python train.py --n_layer=12 --d_model=128 --routed_scale=2.56 --beta2=0.95
Below are experts of layer 6 (counted from 0) of a mixture-of-experts language model. Rows are named router (the router's row for the expert), gate (a neuron's input weights, with its number), up (a neuron's input weights, with its number), down (a neuron's output weights, with its number) and show model dimensions 64-127. Each number is 500 + 50 x the weight over its row's rms, rounded and kept within 0 to 999. Numbers have three digits each.
Before each expert's rows: "mostly gets" lists some tokens that are sent to it at least half of the time. This comes from a sample of Wikipedia text that the model never trained on.

# expert 6
mostly gets: ".\"", "\",", "\"", "ze", "ounced", "ized"
router:469548459494561456553508446506501478474515458479545456547536548640506503472550459443378473484546485576486545577486590592427449532429472391457461490431532499432466530440495495480486496557607409
gate0:552479388583576368585500503456485545496482533519504498486473498528537538444446669526467428657526516480431493481510510456510570528567518455471569474497482399455485457423536478459554550510491506
up0:436546474486549592432457482459477479538438508497594498481467509463578482642468558489538427521475496433494546567515406519491473495589497446479534563520482461599569523429504471465511547504497434
down0:502497560362440532485533461601534528601563549525401535503546467478427510516578505479575510506534526443449486472407554454538436518543496490509423413464508506526504486545549500579503491519513460
gate1:567539522514390434457473413519506525391586526472457481557507504573462501405564429490494588494505547535480566511460562476489433482485435570443466535514400488478504542563531525454466587539471527
up1:512396524546458582517428525407463479509565472567542481492546472448514463475517426554592488425538469542449488498498485519449517462561531488530497517513531422452487495505497498535542516521471487
down1:440546480492458538557489464573500580563506477502500411487508454506520486429394498507504495535556448540529457518502501461484397458444467441440463523502466453448486402516473477479528471460371514
gate2:530580469469600482585543451470556553482451503550488556514550501464488487485501441488462531473531533523423500462458533592462575619472473494457511434529467584443553497458513399553530456496615506
up2:363474531480505613447501571441474468483507413522519627539440432554393463590513519589522500467511581534542463577480492495501485480520524569437430465492421464551473501447488452459492624519436500
down2:530482492454543574496514491524459478397498536474567538580488503522561489543456452458474474598544519515455614557493382512484502466556457557493519561486446388433457432570481520443568518574520498
gate3:540548490481471514554545525480485503450439445553574446509464499441481506442485478462687493454543564573472451488481527439447481477498493435507567496411498403527548459390526538482453416483511435
up3:562560520580583501465385555564614454483465495516520544466466513456430511516487487505470602556498518406458516544439516609513576423513466469526528496466519536447522462531418531548525560488530501
down3:511540519485536531556473544430601436495535511346453575484544420568481467471530556505483588450429519472479518494564490502504522441513532443521446497498556572511481520553441611529523623525436492
gate4:472493469492514461473484505461514499512499433462438514531534496527437445500538506490351381376530488493520507509531536418408523460462480471565487557471535572535440538481518582424459504397430599
up4:520500431392499491449541481557605485562597471543589518481538459526499563522549556451494436511591420467473544395378403500442544579483547467485461512576521434439387520471512420546560564488461523
down4:524482566428482450530465496539634540598484539556487495489412381483611550445525439477459481515545422504533459455461473471533527564537453513512529498534436432513430608490524410569531517490447496
gate5:496521485508473472497469610506530456511518483449547438499549392514511457506533471489497495513466520489548548513400517413604436583598518486443550505418573452477611474566437510503542609506498519
up5:521486504480523707523503526443482541368528525537452487444511514435513539502440485533498464544532482541491565492541518503581484425506582607538497499536544548476475476527461521507562496524518565
down5:508649474563459539534468404519541527456559611549515526534555502486455416417486457439486487460526457482370560418423462626521441489470603605465548505444528491499480519462594535525508527501449486
gate6:587536534493581461488490484567458621498539500488534470570514516498480518505501497500564578464568506516601528584498477494522479502611479541471445540483535494477534496645526482472483458524490393
up6:537544528495557491498405477497461438572474577436531512450471595574440506480597466428522559561462474434507472517499591501477515506512469499511461516537384488602475521542414503504520509433518614
down6:533548485585552393436532437521484441433370418476494449431562500561559477524538432431461411532538454567507532570462436568537465460463419553427532475491375603549460598469475487562440560453488471
gate7:576544435439498515527488500532483427475566465493450514383556473531491412450594485467456447479521397604519510539517553456396476521451508526478505607478525496510548455450616543473392501507422456
up7:557595437589528520524605567465511537433473473528445531465437516464545414475531497430520504427495489512503492530498524445568460529546466481524515612516516551549624475440571422465475516428547523
down7:492392438452477578529556444515563510402518529505482482502501575429553560495532425559509569510526459415455488499452398435464485417501533506567531473475438534480553469445459563535500510408555575
gate8:559516460460479454503490507460564497482493487424543497549492493511543601459499506513514530485510434525568474470533589554468529469489461445480480467414525515561548496457537508484559545526572530
up8:528579559474449511504549477466566460504499485479586513436506600459507551622526461542456455498456452577522479565438541531413508484504500496562497564542503541486462476427411470527521583437593480
down8:575491505445494564434528526517518578516485448508480508597522468448561496615546503434460513490539553464517547480489421519550497515460470556488464541447515531405582588515615461513539547568502465
gate9:478585545551523537568460431494470533451468525478487439449544499488439512526441501507478558589485529537495387494518431438467458481509478474459453477478496477595524494466514436464590605478531421
up9:546510431568507555438419472458544530449506598604351542486528462550454463505562451412424515489495494488586418483560478427498525573479490557429455496414509441496525587543487489463400482519455469
down9:588564508431546573596360536479511539492488432462423458562397462512475449539460477459506527527483556500489535537465442543498562495494494577414496544486644479422544549465538527534459514514480441
gate10:530698505570442477437481469489627478522488445445542431536442516398496530549563510539433464467525483455465504477532532615523451495505498526568459532448558516545546456415556488503478540546562483
up10:523422537547530532462534550426583499541546512489544492444494434485489477477483482505461483575549563502562524512479526472469539464508566529374510459512401553552496491364439445429511498408505449
down10:514514441492460494448536422571488553567601506490414466536551424543619486560585409485571559511575517524517528426442562492527359530488538472441584502520502541415417415477497546580481524494405430
gate11:590556383472483430457528542512459490548422425497523564564622443407533476509521514436479589639568520583466512525565474497501512499560543488478530510462445501445514493501595493533506469506514476
up11:379446546465504565486518502446515469525487630510535517528528494468483494427476406492492454453533540531493525458426403526546467510486511542498428510454557458505446481465570434511520431468562482
down11:468500459466567600421485476499527550526530569563478538499508599465447487502494431446481461468501574487481433503475486515531541402503475501542568590571450524598502471441483544557630561439410508
gate12:490543451558459362531501416537525434491374523512528541453496480444546488459506412556429524539495581451527487523561562509488447357501542508503511502574524546578451496536528461587533491536451505
up12:480515428476437469598529446496538491503547503458532408533591491497446588566517532515542531467564556504519471478531603507539506472446430425385590453530509411504463475452528510430541442488563441
down12:530470444439517528485581488518530531592534503490451501447556630520550562612449467443555536506520509508473514482451480440485465544547489519485569552494575427521436555448528577531460588571531511
gate13:470478499445592544490513489433436387460498494444477387512487520418458544587553450484508469488495471453473484460452598528386492503543503480537546458518555471505479384557593620571442440409500428
up13:531578497539371521483418455472456556486502556540450433411411449534477535443606456505424463462466472506513536447509455542471530588491541477476497507523513532486481525566397522568506512651515503
down13:567507457433569503541540529522513554601516462407526499513507430552565578563469572500538478488561503559529591577503446482485620477478548535403504510477452497554422524522499541458519500446589474
gate14:538607546560475457543441469518487558497501501462584580505476597540468536552482451518470528478515492450542543473556527577410467523487377471588468473558539465483572554491495512415598529519593444
up14:535475431492462550519498461540414598580435450498472477449382511469506485489487554463504450453480562507572561543551569546480476438569515441480539536433557518542564556519517443502491559581468562
down14:425493496520558448509490551487511505539539531515569439447455457507494542483550484488509560655488479463527512500525568491440523446487445520436536590411550485483393545453420461512506531534528519
gate15:476495548453485512544475645566473490460481429594569484453591566552599378514533470530569365572515480523463475463460526511465459597462504526566512477435478457469463550499603558492472534510526437
up15:568443451437474525497551570465470485413506521540525603538412590498527525489521455492475531473449487514502574406593512546409430508507498470504516377565503507439422434533394553488454484536489473
down15:511588441502492485593495553536576575546521495421479493441571569429419528490524508476560458509413506515546433506532585495577446570459470454468409499484484466544460497530521557461556441447553526
gate16:445543511492463594438486524532498531508532362412452413534473527496463592479510539485402544472586509506475535531438485553535499429579557506546496405457478474492571468530507405521573492387545443
up16:550457488442525519402462500386524526472408533452485507492535430571504365522444529581507424486437511443556434451493509532497465537483489533369443573442494490451539532556511421606480472529407466
down16:430486513498526425536432566447528503487590556487615546474547533459464570558499517555440560581543505528522467505450516506494512481463499493506410434501509452546483435459424517492404428516442530
gate17:488417501582509488519476507513631432486504469642456452469526397460436546527429485551479542579503563565560534496518526518586496513508444463445518554436527545509418566475412483621483520408528462
up17:505457487424546515389440544456561488490469467522403491564453484552521511485514523596478465542515424472536562493391563503513433447526532435548421521443547539539573460657535471387464496495505480
down17:509459448506441541486482574558531438499451550555485509427454488414560556500558497581521541536554427525573431499505532490453430416488518445517623517385453529548485478468544390537422441506503498
gate18:470518373478609493536475486473462504419490431523480441546466531485491461599507514452407529481548578574486560497523640584429504522435469540499439577571594459455498547496474491430562537550517504
up18:515560437409561526491459535424514583465513467478424525501551523402458450540504568493511507500526478523549497588572489550478560437451551450525510590575494469365540480557437474519513550540560514
down18:532513466550523479594503465441580415492445436474481490546461606497523527470411497576482490518553524478484497509499501457543464493461554454437428560513512403461530509473484367423623566453546577
gate19:487548512475489480475515407502483483537523465581572530520507573434462517434604511570570517503531442531451523407504511511536394477483563503586504505479560438544452479448457469566551409424527507
up19:546409451512571566523495431453480502539450515502548530487518533499423560500565521555519479569534554375490439598388508425484523482577394470461474498491432497573547505470493539512430391529492453
down19:542434539442605424523532461504484512477467482487486476552492542467574569513450484547509462512539506528402491495449520534532563448523528463513526559544454452547565576503567412574445463516466538
gate20:530522464461505540564484498429531471487546560461475467502516476484426549529554480540581502504563525521537467571452418499579449469484493451532454475501445575539410528523471379431574546442463471
up20:451516481458459589488464414591511489440435472446408476427507500435436512500488506518564426573505502522475433576439510454616467631506450420432527473576477437496419585531494501483538491474420411
down20:492543460481477437442501516445462420502419475467471513497573450522548494474413473453475546529492540477485442578554451437485553524531416519472491558526485537456516529494502546521487595463528525
gate21:534500597533492520479412538474536521498475537461504505446473533526465522535544492569579580536514539409505515479500544556483622445577568505547431581537556507603447620460438479495564514475497495
up21:499504550479542486513624463493434506480552547557388496480463543591512432554506480499526438409613648585480563511484462580578477543563539505549531551520482444544435458506481546479477483435452506
down21:456498550490511535480463584441405513476582568458492440456511554513504539525551525557503557352560581485429498450537535455503488426525597453494466484538532450619533574435531476501532437514546440
gate22:417518450525415440527426463456510437441470472499413533496471454553519403551488569477457367529477547426345570477484432549498460595500522464563573506529432430417524518508576436501496566529511501
up22:469402543508559386423611438572543503556595507452537467490434450469456627584551558495419494458511536540474499490442571445456514482502461391440516454373468410551488439502484496487449443590521485
down22:587510524553559542500447512564514430544600444440554502496496507502443521536453468448517555433449548560429639519454489456503450524500446529487586544548491453521458547499567534471419489532430590
gate23:485491555440579509591496505448482575530376451495509550516551502419538561536508514491518488500409543531443496498460359519512511478504530475508504596493501542442441549449619520497482573513467420
up23:486467549502508444526425498527482495460562496435440452515495594561431484621499498513531539551539457518475474511557470467481465537478441531526477441473628538517574596418436492517493495470506500
down23:542533476562363424529574515480458486414492432455505447633525512596557458418559457407487540477529377537523416509544494522500548502452542424473489455537466473576551530536450425476472490549508449
gate24:446582512517512573446526374517471483496495479547426546477463504493460554488562512439412530521543455587619522477542429584493541460508511372516532632461522483546462511567472449546552511452520524
up24:486500539547416492469426589523432432485511521541462512569474529548455446530501546534639548502438528444493501468487508518540523510498610515507572500512505415531552472469588547353531498620563476
down24:486450471410491564527443516358503556549481412516527481545460501432534528479538549511544553501450567482511507555508568492473573455570555608580477494513446442619526522485573541464477467562473413
gate25:489585528375448493490518561594496409579439495494481541463476479587488399474531500458496523482582560565501569547525567468471465540471557449423492480385517421482506576475592503543409580588510505
up25:513485477499523511554529514583449461469513552520462485479536391558484504543431543494599592603506575616532613458491361442586528503563577496520518526453525496462505442532505458472543413523444463
down25:598536536541531531581533436444476574564574552438546498543488492542488542575546497396478427476518513530511462460552460516507432488592424484486591442486443533435592485589514508587503450535528471
gate26:503459567489423499404452482564534471512560536501494448468457505559542553493501550510507516532555439525564593478467458454485481601505490549421376486370525544534437471529511546551510465508487480
up26:489506507462433453460442510482408619503423467531530484603461484543528540510533485467537438570446431410422514506484496502478556444521490453460541547483474457524533357509519640467472474493542543
down26:452496432465406487439530561499463409426485510454540536451486425522401487478477471498512602401515502556568511527466665474531508488567449562573395454500548639447497544506546435596482443554530483
gate27:513648493528571405447667543490504493454490554513498507446568526544490491460487540546466411457517551552464505510538484497472535585485516522522548475493574389553445476456394440445560551441505495
up27:515421549497492552512595508459513471442509485463505448535490422480572542408483544510537482505561547516598560584466533524513360438515541504440506425531523629494563458574488415556509473567487480
down27:461500514448560548433554524609501542548464526518528605529633484518516580418427515478456509472516523485536484518484463497518521524439502488561516498390499564610504593515538582570561486482426564
gate28:566569499452512476431398398362417494491473449554403502468482453537534524506489484499424492507554504483396509506459609438456524510492495545452568476566500490542541429501510464518483583468467512
up28:487459444558437578567567444437471462429584470530433459505504501459518509464546500592494529593530546519482480520533491566563476594505454476622512543518454471490466546483510533585569485459511600
down28:434473573494549500528420551513533520514581558538486511505527510544512467528471412526477433617492448535512476504583477506543575551434484513473440536485499555650574499595532514435553514567453495
gate29:465550474560495392493551559533526492567539456441598512439509467546512527466513560443496529561612422514420456494485520582496450507483456571486596467488545497400480521532450494558486531487505488
up29:554503573536462481429466436520460567493435529456468474492430464532590473583437572522526438396405472594536440526468450458581489456496448538524456487400538487530536542439538579442407475534456513
down29:459574477535440502393521486407518496527609477464465497479492522483525564454527609435558586513503381500503465398551457524476481435446424583552522455446484534468518619565436493526478533518486432
gate30:508493469514503435460477514529530453460485462475447454469535469450410562484410537418381433500495448510525449417470505641451440409519414489444403622459517536456526487582471482545411521471521439
up30:504473472487479556534595480536480450529535539589516362471499579538452562451377516507513515460535539564527558512480523476457427505452476549535525553508473579471458527425559445540552449509493566
down30:564519486507532555538487460437536396510411528449436434486594507508541519586549545534528429540554421567587530461469489542505538417478450627446479522523494445483526471376483506566559523501513504
gate31:433457587458400514538526455410469447512470452427455518504496521518536575410421589476472461470499492601515441512533542455424442428496384445536487543484509515577493455442396533547601518541545411
up31:543432425510501547502537523507431448499465516482570381570554507582463456441509402542478456558572502452546401445549536523531400560527472445527513532446444430525502364434476493498649407487494561
down31:522481574545536548470424581478519531466521459463524483547552540544412540481545408477491523436497479465513503471524456560597484589439505436440527472461522495527460587528466427512549436575500539
gate32:544528496517530552540603545441452420440459422568477492448462519523489580474473456443400534512451514558547556474504507514488499443515500533540448497482484395489515501453575592593463506564498444
up32:366541500526510635490493512467407564486478512485552479549401528436405528506591431526413520516477370477522551526539546531495466502513426556472484560531492498547466550504538510523435449516502542
down32:541530501497516647551466550504600481445528563431536478446484447559452528465461452465571460611596477420448495480553600524442489492537479434510493482515463520503565438579543500598476483499415500
gate33:496469518471475517564502506491496523493501470516483501555541492507537456565508510515535453536599477618589562538505493426519527515440502520518507575626524536510447461472508440527535395506444483
up33:576596511510487455549441471441528424398543482537407565510507500428499398530499470464515532581538470456525456564453457504397460507496537537537514454411438563496422572573511552462430440447462480
down33:472482536459378553597526441433465384508528551569501534626540491552539498453432508495569387524446512507503445483570575470459480505483482422520442397489539534478546537520446453469566447505539422
gate34:491415483445361493522485481486540456432550526412468499460493541485429503486638552517487566488522583530487514517479542551465543414460483564465520486472535504450522442463569484506400530390376570
up34:431491471558552512627429515443451493491460420565477508499479441537480508548520497451457415420612482505466565462469527561548438395520444390501507516552509440475510508424479452518514495389532587
down34:571521555473492411584480483545543405457380527435486546445491487442458435440534565476551456549490535596523596583473537531490561468476531455469420479455567458520489503376485462481562499512501607
gate35:520506416433486586531504424534486442515544533544581544576487472526578506537593498548470453495466512414594498551563446553484515452511552572495502567533485454569456466464506442536477475467538486
up35:454606434506419487575430382574489504531497511430449468543413541585514445563481492523503525523461502530530519496567409446492561500477515510463492559546406553481532510525499491499559544552528568
down35:481527506477427507577556493504482654543607563551513444450518493461540566522442588496536430487575509524494530458453508557534453637450526511457492512526500422491381550565533538465490525518518532
gate36:601487482501508564506535431562519465477578487555450516515532442428491534435481405463528516458589458431444556601562557442512495463544473540523576485461519436588435403533512555402490505504517581
up36:498519475525502556495606410589457447547519549550521554530455510548493480509481546496582505526469599561401614413526403539563623485466565492562517479482467471420462523498575533520422498472524500
down36:438563548519490490481431582438505493478451472478543460474481534527490552493443500507509478572545518613520452560575551480441438475446393417403409464485468513544500513492404552485496464552483492
gate37:451391439450543452464576505526477514430523447482536514445632464505447555477524437470512463478505582576473415541555454545528445449477522440520509547476487487522412496498449453483525502539528473
up37:484482453413381527534489434604493541454539549512502420479527577528515477502471466518554379567579480535436482488497495490518519504360590499437462585552489454537494404499439424490530475370541500
down37:451520484413457629548548484462451482466546487374529454565525547434447501566469439467523585485477558482472569459563522445420495588579397528471419442489564585497472463497465477591518505494560507
gate38:469522493439383496522431513557490493566571547464510464490475447522546420567540499546482521526515472487464438517497529571483548560498526488474468480425586459473435472562536518473468477502513537
up38:538605491474539472483518483495491519540519456491444607449485541528475533509463463467391470464552500436426614571422574445414550480391530399514486523409538505472499511494501555583449499539413439
down38:556427522511465457441498534486527390446420411542390495480549519469573564465509522570543521501474608418503545551516506563545566526479595475497588490419487461461562463488582412427507511508537561
gate39:478503458479540437506441512498494450541552560497487521474623427515485418424499523545460451501491559498518408548566511583442471549401503489539431517485533470504425561531502479438571487404476464
up39:563402472557470510528536500520519527491543525545475462558457522464480502425547462475479578519462429441450496613466558539499445416483502480446510500516534452581492498537460501513523431509421407
down39:455561510476579491501474467523615526415482442514445491492468577551543399548472540521469617515566509457474498514525458501507451489445573434503471546508533453434532502469474537458382478517584460
gate40:544410507537468568438459464481567364560494570469537462566468435414498533545553495529512501469559449478473519418477523485475514459532525439588499514531489488567407491439446530524533504492530519
up40:483479485471500522436523463486503511478581522506534482476375496551492493493514497416527478536515411478423527523575463464508536380471570453425508495499462485390499467459499489438515467573471542
down40:595518491497519435491445672514470459497515459506426540527506453502445463474474461609425529484415572515577469545481442501476506430584555456485575470512492464396545536515542538507464471559554474
gate41:478571382552558484495418404407560501512553460556489438440458562554463540423471472476603571537511475515436456490546489352396515454524394452474498462521513499497499448438447468501446478482422501
up41:496495545531453453518459579451496422478478486457506419441561604480489570499496465502535560565515491469394480446608485461543462566526482443452513481499502449481569473438516581479526459572412491
down41:510439466509559544497403560513536558435452456453571500484516440485495552556525495496486429524635541505425387474455474458543568415526471455486531532465504486514541482496602513534609434438538567
gate42:527469525443497443445476442511515457436480486598497550464489611533520526482640564527514467443561526514476465521436459590550584447414383567524600472443376494464524448427516525508422474512479480
up42:449441499507488503458490442519383560552529452522457487404485478459527472517503486496426554571553416410503445488534548394555500520475534434478460520599532456573425523537522554465581472484508428
down42:410438501465632553432463471565498592508496445447482503481504478503420408495505539480433424482571461445496429468518520402487431516457479536449530452517464551537463552520465445562415516502483477
gate43:533459469498560478492557533506488547491523485439467497550559485552580557530484504466483453485590520475459557524583564582472410515479342522515540426492554483498544457525503509517507496444474408
up43:513559538466459521425547611559536565438566547554482461458545431489456445524471430484508487503559515447471501480575537568470491459453607511513447568465449436539481477548476472459367518433444509
down43:512424521373509565542560586546513461442571432502464606409551523543525547506470430520519455487553491449493456441531535446480524520470462501520387488503545470601481528451497502494406537490512572
gate44:486573592468498512473540502503543463470503560409524538530539583469587460466539565574501508517549533429456564500578595421454544539461477476493460478459514519552465532541472593632469535607550463
up44:537430438476527488495483433386563449502494515529460504451514455463483521473584520484540492511437464450552531482500412444545664458592520464505439544453527445554559440498467491479601521502520506
down44:539563594494570531524574533435510498566526466522481502526466523414600549537477522475509438503465476452390522461510373554521429440461532558552525370585484456447492491532513521540444470433481511
gate45:487450482487534561557500560499476426472447512451521538543469435440464621547504495508586558411558567523498501484454509460512420477525443449361581499492481573495422560512397471514511409540527447
up45:480527478515476551541537364506565408446555448531456506511475552629488479499528416449423460519455538546520512498531502526460528539513501476502573526516393521467496584519616422462506659382474557
down45:459527451482516523510493508468496587487574593494500500468489543458440525529522468526579524407524514458437405529432528451569399495433526438510544473569549463533523607457493534504488532385560532
gate46:407487464462501456542431545510602534533510437460493505554460511535475448508472579494554542538453490562582526519521478500500483567520422408438552511443522522433501556512545446458459509431499484
up46:516568491476534427447505525509515498471453515459578509570540436636547529537517520499473500497558450487576468457480523509523464396557538556516479537496487497553525473463540558504510543524548593
down46:533517499497574629445495572506583482574483573476539520513503414532526529493500466480610519559412516403448416431544451487490534497443463474518405473518465499520467440513530545463523474512552497
gate47:502515472423504557489551514453487500475537542530459509530454469492446540390455429518554608489491536578436502516401548523565437523516468535519462477500534523558507482491526502462423406576610470
up47:537460472533506530536582598513517430539494493519570510445583476552482487409471477455451480462542513570484581550576367436504539594488535486504552501602585478577506484445515485523506515510581576
down47:530554488503536532582542516532455569547568572446438501591477427545503476550464529511442460462546571540459491513509506477520419514475560540478515504471525546471456591398466478514450450530463527